{"n_layer": 13, "d_model": 512, "n_experts": 20, "experts_per_token": 2, "d_expert": 144, "d_shared_expert": 0, "activation": "geglu", "moe_layers": [2, 3, 4, 5, 6, 7, 8, 9, 10, 11, 12], "router_score": "sigmoid", "normalize_top_k": true, "routed_scale": 1.41, "balance_loss": 0.00573, "balance_bias": false, "router_cosine_scale": 20.0, "init_std_router": 0.0129, "lr_router": 0.00173, "n_head": 8, "n_kv_head": 8, "head_dim": 64, "vocab_size": 32768, "norm": "rmsnorm", "norm_place": "peri", "norm_eps": 1e-05, "positions": "rope", "rope_base": 10000.0, "rope_fraction": 1.0, "qk_norm": false, "attn_scale": 0.125, "tie_embeddings": true, "parallel_block": false, "extras": ["capped logits"], "init": "uniform", "init_std_qkv": 0.0253, "init_std_o": 0.00496, "init_std_up": 0.0253, "init_std_down": 0.00351, "optimizer": "muon_variant", "lr": 0.00164, "lr_mult_o": 1.33, "beta1": 0.95, "lr_head": 0.00831, "grad_clip": 1.0, "warmup_steps": 200, "schedule": "wsd", "decay_fraction": 0.854, "decay_shape": "linear", "final_lr_fraction": 0.0, "batch_tokens": 131072, "seq_len": 512, "doc_mask": false, "train_tokens": 613600000, "steps": 4682, "dataset": "wikipedia_en"}
Below are experts of layer 6 (counted from 0) of a mixture-of-experts language model. Rows are named router (the router's row for the expert) and show model dimensions 0-127. Each number is 128 + 32 x the weight over its row's rms, rounded and kept within 0 to 255. Numbers have three digits each.
After each expert's rows: "comes after" lists some tokens at least twice as common just before its tokens as in all text; "comes before" lists some tokens at least twice as common just after its tokens as in all text. This comes from a sample of Wikipedia text that the model never trained on. Tokens count by the router's weight.

# expert 18
router:170126093137121154129149158149099093132159008169118150110120096158135184078143126135059116110132130104149120127173111241131121070152108094127125125122149214090089087095157138114158140087162148101153129102162150152135126131114105197192105114097142110131132135092137104103198089167082149101127158123140158138120116150128105130136073106161157103085108120106081122149090084092117120178120
comes after: " ", " (", "–", " \"", "/", " $"
comes before: " |", ".", "–", "th", "0", "06"

# expert 12
router:173140071174170095107172085171146123121134111202144087137049148073109125116170124149133133124167053101087123104131127139131147114092143154137165138087201165130115178071176101101130148070124156126131091162124124160110194120153117131132122130188202076085139146132170129095130144139109153137186135096139118145095140153145120132141106152114129128117171144080111120132163114172073125150141
comes after: " |\n", "0", ")", "1", " —", "2"
comes before: " ", " —", " \"", " −", " +", " -"

# expert 11
router:120105142138131121146161097171122141136111106131142117098116163089115098083134050127106083178130139181124062131102101142095131107087079131140156097111175112139128141113189134161116120159165149031139122174163119150140153115155122086159142090142155131093096093136186099097130113126183169170144105167133107116122092131122087107179103140100109091093059094076101109133109132154136100189167
comes after: ",", " to", " was", " he", " and", " He"
comes before: " the", " a", " to", " in", " by", " that"

# expert 2
router:166128103145152107121085094179081110132142132136127123133135095175147096140118080178129124146106173180139131147089127129124060170085134105160135112140147119149131156120116120110205129119183129173153083094147140148118119063113115202119067110128150126143107134189089099133209111153128135167165095122121156135151159140144103116104128082134122134092070159112094160159134171202106072167169
comes after: "-", "\n", ".\n\n", "\n\n", "°", "′"
comes before: "-", ":", "==", "|", "The", "==="

# expert 14
router:161157112110124149096157170133146129159121147174115067097099114129110150126083121122089120113133157206085063132186121188091180119198146094103176078096161244139125122113143143086124171111151124140153084112116128118086119146153122073181121082173147148070126104133122142115181171142138105178129094127096169176128119136112126089161118089136132119133160126119151102138119109105070112093150
comes after: " ", " T", " St", " S", "T", " Z"
comes before: " |", "–", ".", ";", "}", "nd"

# expert 6
router:143114101166146110146125141170133180133122142131155143161101213091145067129083138140161087146031156111128088139132123127099138112148123165149075081136166094106152222134126083172140176108158172066174083169098143141125112108071086166092130124122123120133189128101123150146147099132183161179130124133085141124126158077078148112119118106189161124131115144164108133153146155156146133138124
comes after: "20", "19", ".", "–", "18", "10"
comes before: " |", "–", " |\n", "%", ")", "0"

# expert 16
router:065121115125181096140177154161125110156085128153126104150116172099131111154116094203111135147123087118127133068101048157156143125107082137141103133101103110157117086090152146107189123160114138138183135158125119161167108081140120184170054161157173147099104086168110104151203141096140076186197092151143142144113087131069060168163104100118109099189195117121103195136149103159074105143135
comes after: " |", "|", " in", ";", ":", " January"
comes before: "20", "19", "1", "0", "2", "18"

# expert 17
router:167133083109162073136134095101182120141165130158104123145104146090098181160140062129084152159101143091097060152158169158123150119176104095123096116087121133189195147120154127112125156133139146040128134147114121130145127076115088108183113129152174145132136093083174088111134136086128113138134134109133103131110132033097111097132105113161116045138162113161200141113132128084121084160168
comes after: " the", " a", "'s", " his", " The", "=="
comes before: " of", ",", " in", ".", " and", ".\n\n"